Weights of a small mixture-of-experts language model, trained from scratch on English Wikipedia.
Size: 12 layers, width 256, vocabulary 4324, 40.7M parameters.
Experts: 64 experts in each of 11 layers, 64 squared ReGLU neurons an expert, 4 picks a token, a sigmoid router, a shared expert of 64 neurons.
Training: a variant of SOAP for the experts, 5257 steps.
Below are experts of layer 7 (counted from 0) of a mixture-of-experts language model. Rows are named router (the router's row for the expert), gate (a neuron's input weights, with its number), up (a neuron's input weights, with its number), down (a neuron's output weights, with its number) and show model dimensions 0-255. Each number is 128 + 32 x the weight over its row's rms, rounded and kept within 0 to 255.
After each expert's rows: "comes after" lists some tokens at least twice as common just before its tokens as in all text. This comes from a sample of Wikipedia text that the model never trained on. Tokens count by the router's weight.

# expert 0
router [145 170 123 166 156  87 121 121  97 162 109 113 133 130 128 109 105 136 151  73 153 121 141  92 182 127 119  94 166 141 124 162 115  91  76 185 126  92 148 101 120 144 122 135  91 155  97 150 142 115 116  81 159 129  95 156 136  94 119 145  95 152 137  78 100 168  78 170  97 126 133  98  78 124 114 132 152 161 105 104 125 148 125 166  97 117 115 129 115  85 146  96 149  54 101  95 111 145 131 118 106  68 110 111 133 116 135 113  93 169 150 142 131 113 114 101  95  84  64 141  87 123 156 178 165 182 108  99 181  76 161 119 154 133 177 110 123 108 148 124 182 197 167 162 117 166  93 107 107  77 122 108 176  74  86  95 192 198 143 186 177 137 128 178 128 184 146  94 132 179 144 107 139 137 137 152 120  99  90 150 153  53 130 155 115 148 142 101 123 162  74 139 169 150  99 193 159  93 154 115 153  98 158 110 142  66 138 146 162 155 113  87 151 137 172  66 155 134  99 153 133 124 167 105  90  63 170 147 198 154 145 103 188  93 118 116  65 128 150 123  65  65 156 115 143 152 184 131 156 104  91 159 126 174 179  75]
gate0 [102 120 151 102 101 102 110  89 107 149 167 165 119 120 151 113 103  77 107 150 223  98 136 144 120  38  96 128 157 130 160 134 172 138  88 167  78 137 151 177  89 175 103 131 196 130 165 103 206 187  76 101 108 144 129 140  77 156  99 107  82  99  69  70 103 181 182 138 130 118  62 132 146 119 126 141 102 174 172 110  91 120  85 136 173 133 122 160 185 151 125 147 105 172  81 106 138 200 157  98 102  92 146 119 112 131 170  65 144 146 133 144 156 114 102 143  46 198 116 124 177 103 202 101 124 151 172 135  66 112 127 155 201 102 172 110  85 100 161 148 112 100 179 135 159  96 120 133 123 108 157  80 159 104  99 107 164 107 140 110 173 109 155 123 163  85 121 140 113 134 184 143 104 118 131 173 108 116 102 121 150 159 148 128 134 151 109 142 114 127  77 104 127 198 156 112  84 137 146 146 110 142 132 137 107 134 122 177 153 129 102 128  80 105  96 124 123 125 108 157 165 126 135  68 116 158 128 115 135 189 121 137 132 123 124  99 111  81 162 152 122 109  95 178  70 152 148  78 144 108 150  86 151 151  80 127]
up0 [ 85 132 153  82 128  98  99 107  98 124  73 159 120 121 144 143  99  81 139 131 185 183 112  90 174  81 119 147 154 110  89 129  88 129 145 176 109 136 102 100 100 153 119 145 159 107 120 122 174 109  54 118 128 147 127 122 124 164 123  42 129 121 110  95 109 141 163  97 153 210 146 137 168 142 128 209 102 114 157  83  76 112 104 142 135 118 121 127 193 135  77  93 114 168 151 100 158 115 147 106 139  74 110 140 145 156 148  82 147 124 148 141 143 108  95  86  49 158  88 132 169 106 141 144  93 112 169 109 100 155 167 197 155 124 156 139  64 146 107 150 144 143  77 124 154 150 126 137  74 153  80  99 110 136 103 106 156 125 130 179 187 109 114 118 172 117 133 128  74  70 115 128 147 149 125 197  77 134 143 108 110 126 137  92 100  72 106 138 125 159  97  77  88 137  94 139  97 136 122 145  95  97 170 143 163  94  84 161 140 160  85 107 184  85  76 130  58 133 139 124 132 172 176  63  86 168 124 181 136 143 154 180 168  94 148 131 113  72 149 147 121 143 103 134  86 182 179 107 134 121 108  70 128 204 116 117]
down0 [105 197 130 148  91 139 118 106 179 138 229 113 142  81 109 131 141 174  90 178 124 141 173  88  75  74 164 213 164 119 158 148 181 120 161 131 150  60 132 122 140 178 139 136 129 140 147  95 147 146 112 107 106 137 155  52 129 145 176  84 149  82  40 121 177 205  61  89 156 167 213 126 129 106 133 142 123  60 177 116 136  94 132 127  74 134 160 183 133 143 105 142  68 166 156  87 135 124 103 127 169 103 141 158  90 117 128  94 123 138 123 108  93  94 170 103  96 191 154 141 173 158 119  72 148 121 132 112 125 149 136  95 159 135  35 112 144 118 158 111 106 123  92 126  91  85 100 121 122 189 141 164  74 120 111 158  93  95 108  90 154 111 115 100 150  78 160  86 127 141 166  97 117 162 160 163  85 114 134 139  98 133 112 138 124 103 123 124 126  52  70  91  95 154 142 137 143 157 110 155 164 158 130 116 152 142 137 127 150 102 100 165 170 145 124 131 110  60 172 121 110 118 118 119 117 143 137 132  90  75 125 132 131 127 119 179  95 110 114 135 120  82 145  98 157 152 139 123 120 167 168 154 160 117 155  97]
comes after: " N", " n", " S", " s", " c", "n"

# expert 35
router [125 184 115 168 208  62 158 101 130 139 102  74 125 108  92  81 101 139 126 110 121 132 180  98 181 154  90  65 167 127 143 151 138  97  78 151 136 116 122 139 141 126 125 139 110 160 130 168 160  85 139 125 120 134  99 153 155 121 157 122 128 206  97  93  84 103 113 153  88 158  96  88 108 146  99 184 161 179 123 124 113 137  98 122 102 120  91 101  73 106 119  97 143 121 118  95 105 151  89 146  86  92  92 189 120 134 130 148 110 107 138 111 122 145  56 112 109 104 123 137 132 153 152 173 131 189 101  96 170 116 163 114 111  89 142 143  98  79 183 108 152 167 134 130  91 176 117 118 145 111  94  78 172  91  69 101 150 151 208 159 129 116 154 130 122 172 110  96 146 148 156 141 171 198 128 105  63  96 100 112 152  70 107 106 151  70 132 108 110 123  82 162 132 136 112 191 136  82 149 116 172  69 161 132 126 122 152 126 138 167 158 112 150 169 143  93 160 182  84 158 142 138 187 113 107 141 162 155 172 118 199  77 168 120  88  75  73 121 170 137  59  78 162  88 139 156 163 125 159 117  81 146 104 153 147  91]
gate0 [152 113 138 100 153 143 149  53  85 153 102 149 134 122 105  85 130  90  74 131 112  78 163 106 168 103  95  95  79  86  99 205 132 138  95  94 129 116 163 147 184 161 120 144 115  96 110 160 179  69 138  83 116 154 107 137 132 136 118 142 108 146 103 160 123  90 102 148 138 209 176 114  90  97 111 188 188 119 123 154 130 141 136  71 158 151 136  78  74 119 108  99 109 162 134 145 148 139 150 124 133  91  76 209  59 111 129  62 108 179 116  35 145 142  89 104 131 102 146 140 159 117 132 117 120 139 112 112 145 157 134  98  61 107 151 176 128 183 150  84  73 115 115 189  52 131 127  98 107  91 134 114 139 105 129 152 134 143 168  97  91  25  92 103  71 158  83 121  96 163 177 107 142 134 136 127  71 155  71  82 145  98 111  73 144  64 153 130 135 100 111 138 116 142 123 150 105 131 148 169 112 114 155 119 160 130 143 110 153 110 176  97  71 124  89 151 150 135 137 127  94 109  80 116 143 114 143 115 138 115 160 126 150  74 114 145 118  84 134 155 133 178 157 177 193 113 129 137 135 124 124 102 176 167 147 126]
up0 [187 106  89 143 132 140  77 142 153 100 137 110  86 130 103 101 100 155 147 179 136 134  85  78 140 126 139 163 173 128 146 151 129 122 125 128 151 128 144  95 182 119 199 152 137 137 139 132 100 197 120 136 159 150 180  80  96 161 127 111 163  88 114 127 111 164 126 118 129  89  75 178 106 143 165 110 122 158 141 170 124 135  81 129 132 137 129 146 107 135  98 143 149 146 177 145 106 138  99  78 127 173 143  76 214 123 167 124 102  91 130 120 118 178 172 184 133 161 155 198 134 168  85 158 164 159 113 161  89 139  85 108 102 164 119  79 108 119 144 127 138 126 100  85 100 161 138 147 115 180 185 117 121 111 128  87 150 211 138 152 173 106  91  86 147 173 110 150 133 166 154 204 166 111 167 161 104 107 140 116  73 197 133 129 123 142  86  96 170 149 136 143 112  88 203  96  74 140 107 163 145  99 126  86  94 115 131 131 132 173 190 167  91 120 218 153  82 197 147 112 108  71 176  93 115  92 125 164 197 139 194 124 137 115 124 110 123  97  83 114 133 166 190 137  93 154 114 171 115 140 129  99 120 132 140 143]
down0 [113 148  98 177 118 116  98 139  88 102 163 120 123 136  44  97 158 113 148 163 154 134 140 101 100 153 140 143 117 100 176 119  91 132 107 123 103 122 135  75 170 120  94 101  87  56 133 137 183 130 138 134 107 134 148 133 193 143 105 110 166 119 178 192  78 142 107 187 139 103 119  84 120 126 142 145  98 104 138 128 162 156  97  80 124  71 177 103 111 111 101 174 123 163 126 131 139 199 100 136  80 148 156   0  98 138  99  97 186 126 130 141 155 133  94 104 102 123 124 145 161 158 134 122 140 112 128 139 146  83 146 137  98 137  83 129 117  73 134 139 166 102  77  92 129 148  89 167 183 152 103 116 154 106 143 100  39 108 156 103 114 132 153 155 138  91 114 154 106 105  63 167 124 140 156 150 111  92 133  86 111  92 185 151 234 146  80  65 117 185 141 167 122 130 108 185  99 101 103 131 134 129  93 169 161 138 110 105 140 156 136 152 107 175 115 127 129 124 149 100 158  72 164 149 123 179 134 162 155 123  94  44 160  79 126 120 157 116 144 138 111 143  72 138 118 102 132 101 120 173  99 135 145 136  76 130]
comes after: ",", " |", ";", " due", "0", "5"

# expert 11
router [171 173 138 159 228  63 151  98  94 114 121  76 127 120  88 101  98 133 116 120 138 154 201 113 173 131 107 123 124 137 133 141 142 106  93 155  56 154 134 105 195 189 110 143  78 201 135 135 138 115 176 116 113 129 111 150 146 124 101 117 110 226  67  93 130 108 107 151  96 153 126 127 135 146  73 118 154 186 102 109  75 124 132 146 132 139 136  73 130  84 123 129 135 106 144  80 148 143 130 128 129  66 109 129  99 121 110 113 152 104 155  93 153 150  64  99 113  85 136 140  80 114 126 204 134 141  97 106 131  87 163 119 137 114 142 106 117 132 171 113 221 169 132 114  98 136  98 143 120 123  79 150 154 135  43 113 168 167 142 126 162 118 115 156 110 143 121 126 144 144 182 124 159 128 143 127  56 107 156  78 137  88  73 107 130 107 143  74 112 118  82 160 124 144  88 145 154  89 172  98 150  51 125 115 131 110 121 149 103 167 119  77 147 172 108 145 124 146 103 163 160 131 174 111 129  86 174 159 144  92 123 104 204  91  96  63 126 110 110 133  64  62 180 129 186 110 147 135 141 150  99 131 125 128 160 101]
gate0 [101 143 152  83 140 118 104 140 167 109 128 121 123 148  63  75 121 128 124 101  42  87 109 149  92 116 116 112 149 119 174  95 103 138 186 124 129  86 182  58 139 154 122  78  55 144  79 121 109 136 130  65  75 144  75 146 116 183 180 108 140 146 153 108 150 124 150 164 153 170 114 141 102 142 184 155 122 139 139 119  91 128 183 120 107  97 139 112 113 146  96 144 113 162 146 141 138 129 121 123 155  10 191 117 124 133 122 109 181 132 186 167  78 129 155 154  88 134 148 115 119 162 211 177 130 117 143 109  69 118 114 104 142 135 176 123 125 101 175 119 173 120 151 125 141  79 108 132  68 105  91 101 129  50  97 162 129 114 146 125 183  74  87 163 151 120 133 105 147 121 128  99 110 151 135 168 131 128 126  70 143 144 101  67 139 115  79 160 127 135 169 176 130 145 166 124 129 117 164 120  85 145 139 154 110 226 128 151 149  74 112  71 180  79 106 139 150 112 130 112 112  92 116 137 154 173 111 110  57 115 150 174 114 122 103 172 139 165 156 112 127  93 129 103 100 106 148 153 168 141 145  86  77 165  90  83]
up0 [ 92 134 158  94 150 112 112 145 190 104 127 132 140 153  70  78 126 128 141 121  34  92 117 136 104 121 106 104 157 131 171 106 103 131 188 132 136 100 168  79 144 163 129  86  66 131  64 130  93 134 143  53  69 141  70 127 120 194 184 117 140 147 145 102 166 136 149 168 159 183  97 138  87 126 188 159 126 149 149 122 111 132 179 122  96  98 144 137 129 117  89 150 119 162 152 137 130 130 121 146 163  30 189 119 124 116 112 119 183 124 187 161  68 113 162 157 110 163 161 115 134 174 193 199 125 130 136 133  85 124 115  85 139 147 173 129 114 105 167 104 165 134 145 115 125  70 113 140  60 121 103  93 127  47 103 172 142 121 158 122 177  81  96 141 134 129 134  90 157 108 135 103 115 157 113 174 137 108 135  67 147 150 104  85 139 107  85 153 134 136 149 172 140 156 151 121 137 135 186 120  97 151 134 151 121 208 112 160 154  74  92  62 174  89 112 143 144 125 137 110 126 100 117 140 142 184 100 112  65 120 137 167 129 139  94 162 141 160 151 103 125  87 127 125 105  98 145 149 188 132 144  76  86 175  98  85]
down0 [ 89 139  66 120 162 106 154 133 124 205 138 100 109 130 136 152 140  88 129 116  82 145 136 124 123 118 152 133 142  95  98 107  98 101  81 139 123 131 117 106  61 101 186 104  72 154 129  89 102 114  89 140 138 132 137  96  74 119 113 105  80  91 104 115 151 116 136 160 177 129 114 165  61 140 129  77 164  96 170 113  80 132 160 118 126  99  87  98  81 129 131 164  62 108 119 128 130 128  82  96 134 121 149 156 131  95 105 119 131 107 133 130 104  81 139 145 175 137 121 146  92  81 180 137  62 160 197  62  97 110 111 136 119 100  77 121 152 111 175 120 138 101 144 115 143  84  88 135 133  77 179 154  64  88  73 115  77  71 178 171 127  40  66 104  77 158 144 132 101 173 146 115  81 131 130 133 111 107 128 119 116 153 125  97 122 126 141 185 143  94 139 137  95 126  88 132  71 127 122 108 110 128  57 127 103 113 143 149  68 122 100 150 178 153 111 176 104 125 136  91 112 155 142  88 145 146 103 110  77  75 173 128 111 164 151 170  88 170  65 192 137 121  71 127 138 194 175 169 107 161 133  64 164 111 166 103]
comes after: " |", " to", " of", ".", " with", "\n"

# expert 10
router [126 157 129 135 151  76 169 133 101 140  90  79 128 131 140 109 108 133 163  99 144 189 166 118 166 118 118 112 138 164 149 138 142  55 119 166  97 118 176 120 167 179 144 152  89 102 103 133 158 116 129 154 127 135 117 153  95 103 123 152 122 155  96  99 129 143  86 150  72 126 148 129  59 168 112 165 175 155 107 105 115 153  94 143  89 147 136 130 136  84 146  98 120  53 126 105 141 191  80 148 128 137  87 146  61 143 156 111  89 138 136 121 103 135  89 101 102  76  76 118  95 157 166 223 190 164 126  46 152 133 171 130 137  93 121 129  71 126 133 114 199 158 150 140  99 144 129  78 149 113 114 133 220  95  83  94 155 179 197 182 160 123 154 143 114 158 116 119  98 202 187  64 146 136 114  99 107 120 116 127 137 108 102 148 144 136 157  99  71 106  90 144 152 159 122 193 151  59 171 122 122  70 138 106 140 101 160 116 147 160 172 138 156 156 186  90 114 124 120 149 163 104 150  90  89 102 139 151 145 101 165 115 140 131 109  84 102 125 177 110  61  83 184 108 146 148 146 149 155 114  84 144  86 143 134  94]
gate0 [127 127 101 153 123 136 105 159 103 194 113 125 159 171  89 157 125  71 188 168 145 150 178  94 142 100  85 146 144 118 147  70  97 109 168 113 166 103 114  87 106 106  98 167 100 130  91 149 140 119 133 104 144 130 182 116 123 201 121  75 193 106 110  85 118 113  49 160 159  80 161 144 115 105 122 123 122  96 147  86 148  98 153 136 214 139 146 142 120 148 139 145  51  65 145 123 121 127 130 135 136 171 151 130  77  88 194 167 146 130 137  80 111 157  81 103 135 159  97 180 117 142 109 140  92 142 131 127 130 119 146 124 135  87 118 179 125 117  84 117 121 161 136 154 100  38 173 108 140  69  85 125 113  65 115 178 114 124 118 135 192 127 101 120 155  92  88 122 158 127 108 126 139 149  55 147 129 104 122 168 116  72 120 155 138 165 126 123 116 126 143 123 123 141 108 103  89 119 113 134 119  73 197 169 208  77 142 142  93 103 143  86 183 129 154 143 141  93 105 153 135  68 106 138  73 167 136 161  95 131 118 106 141  61 159  71 170 107 206 127 124 121 163 121 138 192 130  92 131 132  87  73 147 176 112 129]
up0 [135 137 170  99 142 117 140 114 147  56 145 126 105 101 146 101 123 175  50  89 115  91  69 175 124 138 167  98 115 126  99 185 159 146  92 141 113 134 138 137 147 156 163  76 161 144 148 102 122 151 152 156 134 109  93 132 120  57 149 151  86 136 136 172 162 144 172  96  79 171 113  85 145 142 118 133 141 151 101 167  94 162 108 131  33 106 119 113 117 106 118  85 214 187 124 123 139 135 136 130 128  87 123 128 194 186  68  97 120 144 108 177 135  89 190 135 147 136 165  72 138 116 136 109 150 143 138 133 128 147 112 116 135 163 154  62 149 148 153 121 142 127 142  79 163 223  96 128 131 178 159 137 138 176 137 105 158 123 126 123  56 139 150 141 122 156 172 140 111 114 150 118 126 100 189 116 153 149 120 124 132 161 118  94 108  95 152 135 168 132 108 114 141 117 142 162 178 134 160 134 133 178  44  92  39 165 124 114 148 162 131 166  64 120 107 104 104 165 140  85 140 193 148 110 214  93 123  75 144 123 158 170 123 189 120 179 102 155  63 133 131 133  98 141 122  76 125 156 139 131 180 168 110  87 134 112]
down0 [138 112 171 149 139  85  89 172  65 119 125 156 129 132 130 105 112 118 112  84 144 150 142 103  99 120 135  91 139 128  46 156 129 158 128 113 144  97 132 100  65 158 127 122 172 118 151 117  68 154  65 102 139 146 105 152  95 113 154 114 145 211 111 147  94  95 150  99  79  95 106 173 164  92 104  68 135 102 128  87  95 132  80 214 152 125 167 176 119  81 135  94 186 100  89 123 137 124 134 149 102  92 123 154 105 100 150 161 164  64  91 101  81 102 131 143 107 144  97 134 146  87 122 139 117 142 168 168 152 115 111  59  52 126 100 108  91 121 133 154  88 167 105 103 130  97 141  67 135 194  85 121  78 108 155 113 184 117 138 104  95 113 146 164 179 109 150  85 158  76 158 133 166  97 164 140 171 145 120 116 131 157 161 139 106 122 128 143  79 126 134 125 113  80 127 155 119 140 135 148  88 131  87  64 154 120  95 185  78 133 193  90 155 159 204 107  70 127 119  87 148 134 224 109 112 159 134 175 144 101 110  53 118 142 121 108 169  98 113 132 137  86 132 144 162  81 116 184 133 127  95 137 168 129 143 102]
comes after: " P", " L", " C", " K", " G", " F"

# expert 2
router [152 177 124 145 177  78 145 118 101 143 113  92 119 101 136 120  91 151 106  74 157 153 167 106 151 166 128 141 140 147 129 131 121 113 108 149  91 112 131 114 161 136 109 150  61 169  98 101 154 123 142 132 154 126 102 143 124 109  94 181 102 164  98 103  77 117 112 134  97 119  95  89  83 150 131 159 111 188 165 107 140 135 122 131 128 141 151 114 125 107 139 125 130  63 123  98 114 188 127 100 120 115  59 164  77 112 132 175 121 104 140  97 135 125  67  76  81 104  42 137  94 183 147 193 182 174 114  95 180 144 165 104 139 117  98 124 133  68 153 137 167 187 108 132 130  93  65  98 113  78  92 121 207 114  93  92 149 149 179 195 158 130 151 125 105 154  88 106 137 155 131  87 184 153 113 151  85 123 101 127 125 114 102 143 131 114 115  79  58 112  95 129 110 134 120 171 166  86 134 105 152  60 164 126 140  80 140 157 124 177 142 106 142 175 139 111 183 158 110 179 160 104 157 147  30  82 153 149 156 122 133  87 158  79  66  95  63 146 176 124  64 112 132 114 139 100 134 104 104  71  93 159  96 151 144 129]
gate0 [153 127  92 113 141 151 156 115 118 119 131 170  64 165 110 117 111  79 114 133 123 149  84 132  90 151 134 146 189 132 153 127 162 147 171 158 152 131 131 112 126  69 154 170  90 115 103  82 188 128  82 122  92 153 137 173  53 101 120 192  94 122 124 174 163 108 147 108 157 130 120 182 136 112 173 145 145 117 115 206 104 133 152 114 148 121 147 116 184 151 201 142 176 102 114 101 147 171 137 168 117 174 124 179  68 143 164 135 100 126 148 123 101 207  61 106  99 125 100 117 122 117 151 139  99  87  57 102 137 172 103  64 167  81 151 125 151 145 156  55 147  70  76  81 119  92  87 130 110  78  89  61 125  70  98  91  91  87 143 150 132 158 147 114  71 112 153 149 160 126 112 173 160 111 127 131  94 152 140 133  97 166 112  95 163 141  81  84 111 145  94 110 127 184 139  94 173 117 142 148 192  90 117  97 148 108 160 147 119 142 163 149 144 129 130 158 139 165 162 174 145 118  75 123 114 104 119 107 182  72  95 120 187 103  72 111 136 120 178 123 130  89 178 136 100 123 110 153 142 191 134 171 143 121 103 146]
up0 [113 115 180 137 114 121 105 138 129 131 123 121 184  91 154 130 124 163 129 124 139 137 151 133 137  98  92 156  75 118 125 109 123 114  74 120 106 148 116 123 143 178 107  93 173 131 166 156  55 167 210 168 134 102 115 104 209 155 109  83 173 104 109  95  91 119  81 166 118 131 147  90 123 183  72 109 108 135 116  60 150 127  98 108 123  83 116 149  63 115  61 112  56 141 146 164  88 103 103  65 160  71 145  76 169 123  88 129 178 126  88 111 151  69 178 140 116 128 141 163 135 130  89 167 157 160 176 134 124 109 166 188 144 196  87 134 112 131 104 185 116 163 178 174 136 167 177 111 138 185 161 210 126 163 145 156 144 159 158 122 115  81  85 124 156 143 106  84  96 154 158  87 101 144 130 109 172  94 114 109 182  75 131 174  99 117 132 161 159 113 151 144 151  82 125 129  57 133 139 110  48 152 139 125 107 153 113 140 133 102 105 129 132 116 141  70 115  71  87  88 130 120 144 120 128 134 110 127  79 163 148 134  70 139 178 150  90 162  90 163 146 139  96 140 148 107 133 105 105  74 154  92 105 144 128 134]
down0 [118 134  92  96 138 116  70 108  99  71 119 125 157 129  93  81  91 109 146 106 117 163 158 126 124 123 125 132  76 192 183 157 112 125 117 152 126 110 112 149 203 104 169 186 165 164 109 108  80  80 121 109 154 162 120 103  95 104  68  99 167  74 104 109  57 131 148 113 187 107  96 108 105 130  45  91  90 143 112  81 162 103 162 127 129 123 162 176  97 122  90 143  77 121  86 177 147  97  92 141 158  84 156 111  37  92  39 138 152  86 161 172 197 101 156  80 131 114 155  86 107 148 133 137  93 161 108  84 170 135  99 106 115 134 125 153 165 112  96 202 139 185 135 101  81  70 176 117 140  94 103 129 153 145 104  87 157 133 186 134 183 140 157  89 112 121 152 113  91 131 131 110 165 171 140  85 143 114 144 104 158 145 127 129 171 131 133 167 153 108  83 133 157 161 135 112 131 178  93 146 102 106  98 134 113 129  98 150 176  95  64 107 106 114 142 131 159 116 125 160  78 153 121 146 133 105 135 127 103 144 100 118 150 169 127  97 150 107 100 153 102 156 146 100  92 177 177 165 102 130 171  80  72 121  79 107]
comes after: " L", " l", " the", "L", "l", "|"

# expert 19
router [131 206  82 121 163  61 162 117 112 122  87 100 151 112  58  81  79 142 146 113 133 146 162  98 133 144  43 112 209 133 117 149 147 113 116 175 111 129  84 139 179 156 150 173 111 111 151 108 126 129 147 151 132 139  75 149 140 142 139 147  64 163 124  40  80  86 108 167  96 130 137 125  85 134  96 122 115 151 121 137  84 139  79 160 117 152 121 121 103 113 108 101 144  85 133  96 171 197  99  85 110 105 131 199 109 123 153 159 103 137 180 123 141 168  99 103 115  92 109 134  97 160 123 191 134 173 120  95 164  91 164 163 133 119 147 150  91 135 181 109 187 145 125 107 124 164  77 126 148 106  80 115 190 109  83  87 158 133 151 152 157 118 161 158 153 161  81 115 111 131 161  91 112 152 124 126  84 115 114 168 177 105 118 143 172 107 163  94  88 160  79 131 123 180 118 176 194 103 174 153 118  78 146 161  97  92 132 152  98 155 119  96 185 139 145 111 139 148 125 166 140 118 182  94  60  70 161 174 127  93 140 122 182 140  58  61 121 130 137 103  54 114 130 111 127 112 156 117 123 153 111 153 138 113 144 108]
gate0 [105 133 100 146 130 163 146 133  83 117 120 140 113 172 123 123 149 109 134 182  80 103 133 111 143  95  95 121 153  61 171 150 111 158 135  79 164 125 104 158 137 146 113 111 143  40 182 136 115 141  99 163 174  88  69  88 165 139  95 194 117  96 157  87 112 104 146 133 159 151 153 146 136 138 111  36 133 112 135 129 122 143 150 181 159  83 162 154 121 143 100 185 106  88 141 129 109 125 117  66 126 135 152  91  84  91 168  91 102 134 123  95 134 149 153 170 134 133 100 168 126 131 167 106 113 149 122  41  99  93 118 164 150 138 123 142 103 106 109 160 141 182  94 133 136 194 160  28 131 168 102  94 107 112  90 140 140 206 150 136 239 214 153 102 138  91 131 105 173 127 180 195  94 144 113  86 126 123  59 195 109 105 180 123 182 100 116 157 138 152 164 112 126 175 104 100 116 129  86 161  94 151 121 173 128 133 114  62  65 121 149 152 138 115 135 144 145 122 118 117 129 100 160 151 157 114 103 103 117 122 125 173 178  98 102 131 111 116 139 171 140 138 115 135 150 117 196 125 123  82 102 129 101 161 120 148]
up0 [167 120 176  82 142 139  83 130 170 130 141 125 145  94 130 127 100 155 125  92 168 164  97 151 113 144 163 147 108 192  82 132 137 114 106 177 111 121 168 110 120 117 136 146 148 186  80 124 123 112 162 101  74 167 181 158 122 131 161  80 148 143 117 164 152 143 118 112 117 132 115 103 141 134 136 196 125 119 137 123 144 121 139 110 103 174 130  77 109 141 129  64 108 188 113 145 166 130 160 155 158 145 122 145 172 157  83 140 173 106 142 158  93 134 100 102 126 109 174 105 128 144  70 120 129 108 127 210 162 170 113  97 124 131 156 144 186 170  83  92  90  34 128 140 109  66 122 238 111  99 175 180 112 139 135 130 107  45 112 121  15  56  47 157 116 152 119 135  98 123  90  59 149 118 124 152 126 124 169  69 153 147  76 103  72 111 177 120 145 121 129 144 145 105 142 142 119 132 177  81 163 117 119 126 114 122 149 198 165 105  88 129 101 123 124 118 135 109 163 125 128 121  97  95 101 107 136 159 102 116 143 106 104 149 142 101 170 177 102  73 125 134 142 114 108 151  58 100 123 159 162  93 151  75 130 103]
down0 [127 192 123 122 135 130 126 164 179  75 181 142 129 107  84 113 190 123  99 110 128 131  99 130 105  99 114 120 133  72 134 148 125 192 100  99 163  94  92 106 108 160 123  61 129 132 159 168 119 106 121 170 148 109  78 124 153 123  84 150  76  99 117 109 161 114 128 168 154 170 165 124 139 184 102 148  59 105 106 163 155 131  91  91 158 107 116 144 144 151 133  90 104  73 122 129  87 119 218 127 101 111 139 100 147 126  98  99  92 130 116 139 154 156  98 148 134 127 132 100 125 122 122 200 130 176  94  65  90 130 134  96 168 162 120 140 140 106 108 134 128 163 126  96 146  91 134  92 112 156 113  84 150  82 124 178  62 132 191 118 166 146 162 114 110 229  64 135 102 117 148 135  78  99 148 146 141  81  90 197 135  36 156 168 136  76 144 142 125 157 196 140 145 132 123  96 135 195 144 179 119  79 144 131  79 105 175  59 107  90 129 137  78  61 150 124 129 121 141  99 138  90 113 130 111 142 104 133  95 166  66 140 139 179 115 137  89 157 112 144  50 176 135 132 107  91 138  90 127 121 154 121 105 141  86 127]
comes after: " ", ",", " |", " and", ";", "|---|---|---|---"